config = dict(
    d_expert=64,
    activation='geglu',
    moe_layers=[1, 2, 3, 4, 5, 6, 7, 8, 9, 10, 11, 12],
    n_head=5,
    head_dim=32,
    norm_place='pre',
    parallel_block=False,
    init='normal',
    lr_head=0.00702,
    grad_clip=0.5,
    batch_tokens=32768,
)
Below are experts of layer 3 (counted from 0) of a mixture-of-experts language model. Rows are named router (the router's row for the expert) and show model dimensions 120-159. Each number is 50 + 15 x the weight over its row's rms, rounded and kept within 0 to 99.
After each expert's rows: "mostly gets" lists some tokens that are sent to it at least half of the time. This comes from a sample of Wikipedia text that the model never trained on.

# expert 1
router:61 38 41 22 56 71 43 36 68 41 41 49 65 27 58 81 71 47 66 46 44 64 44 66 46 73 45 59 52 46 43 24 56 44 31 76 67 47 43 41
mostly gets: "years", "work", "act", "oper", "film", "ress"

# expert 5
router:50 44 53 78 38 38 68 43 45 31 33 56 60 49 56 71 45 44 24 70 39 61 64 63 57 55 50 51 42 52 56 72 66 50 38 33 46 31 22 47
mostly gets: "June ", "American ", "University ", "April ", "John ", "August "

# expert 11
router:67 84 69 40 36 61 68 30 45 69 56 46 53 46 48 58 40 59 48 69 43 45 58 43 50 23 53 53 58 44 43 50 42 20 49 76 51 43 54 52
mostly gets: "4", "5", "2", "7", "3", "23"

# expert 10
router:43 57 49 52 45 43 87 31 50 47 48 66 36 55 45 60 74 31 65 61 14 59 51 49 32 19 69 40 51 42 39 39 45 57 34 49 60 60 47 29
mostly gets: "the ", "South ", "North ", "United ", "Mc", "States"

# expert 0
router:52 64 75 53 32 32 48 32 21 37 36 44 71 52 33 35 49 75 86 59 58 55 79 54 56 68 39 49 50 20 38 43 35 35 65 60 36 53 63 77
mostly gets: "was ", "were ", "has ", "have ", "been ", "had "

# expert 12
router:66 71 84 51 65 33 67 41 52 56 28 40 75 30 62 46 59 48 54 46 32 43 44 42 48 45 64 50 54 65 50 43 46 38 20 62 73 53 52 41
mostly gets: ", ", "), ", "and ", "with ", "for ", "but "

# expert 2
router:60 74 62 49 21 49 41 37 51 70 56 51 49 54 76 60 37 39 78 69 65 54 58 70 29 50 69 33 68 46 56 50 76 55 48 48 48 38 59 51
mostly gets: "(", "- ", "| ", "===", "/ ", "=="

# expert 3
router:61 75 45 44 18 51 68 58 41 55 64 36 65 42 57 50 34 65 40 32 42 25 53 33 59 38 32 45 50 45 46 37 75 44 50 67 41 58 65 84
mostly gets: "ia ", "i ", "ers ", "es ", "ment ", "d "

# expert 13
router:58 58 59 47 57 21 49 49 68 53 55 40 59 46 55 92 31 61 63 54 38 31 50 52 60 31 42 72 44 51 42 30 40 54 15 56 42 37 62 43
mostly gets: "\n\n", "\n", "\n  ", "= ", "— ", "10 "

# expert 7
router:59 68 64 58 31 55 42 25 39 59 72 47 49 40 45 44 51 26 68 64 45 35 67 30 35 20 63 72 47 37 44 39 44 44 50 64 62 58 49 72
mostly gets: "|", ".", "\"", "201", ",", "202"

# expert 15
router:52 56 58 76 88 31 39 75 74 49 34 57 58 58 24 68 70 37 67 35 75 68 45 48 65 54 65 63 69 59 59 46 08 54 37 47 63 83 47 35
mostly gets: "Th", "St", "Se", "Tr", "Sh", "No"

# expert 14
router:74 62 92 58 59 34 73 57 69 52 48 60 42 42 60 46 45 45 63 41 38 39 26 75 37 59 61 52 22 47 60 35 58 55 62 49 63 46 72 54
mostly gets: "a ", "an ", "He ", "one ", "first ", "who "

# expert 9
router:55 40 53 72 34 36 58 45 41 58 39 42 43 68 72 41 30 63 49 58 54 40 80 51 65 69 90 24 35 37 52 43 38 41 53 29 55 43 48 65
mostly gets: "av", "Sh", "Har", "aj", "uc", "az"

# expert 8
router:62 36 66 65 62 43 58 66 36 47 34 54 36 58 22 41 39 31 61 85 51 55 54 81 56 43 55 54 25 74 56 50 69 67 34 34 60 17 51 58
mostly gets: "Al", "Col", "Un", "Man", "Mon", "Par"

# expert 4
router:60 19 46 29 60 66 66 48 53 32 66 60 42 53 49 77 59 28 34 58 44 49 45 46 50 63 73 51 41 56 63 52 68 63 35 36 63 46 30 54
mostly gets: "of ", "that ", "his ", "the ", "their ", "where "

# expert 6
router:49 44 62 22 40 35 75 41 35 41 78 43 61 40 34 51 39 54 61 61 38 47 33 34 33 30 18 58 41 60 50 64 60 65 58 67 51 60 62 61
mostly gets: "However", "ress", "ated", "ations", "Born", "|---|---|---|---"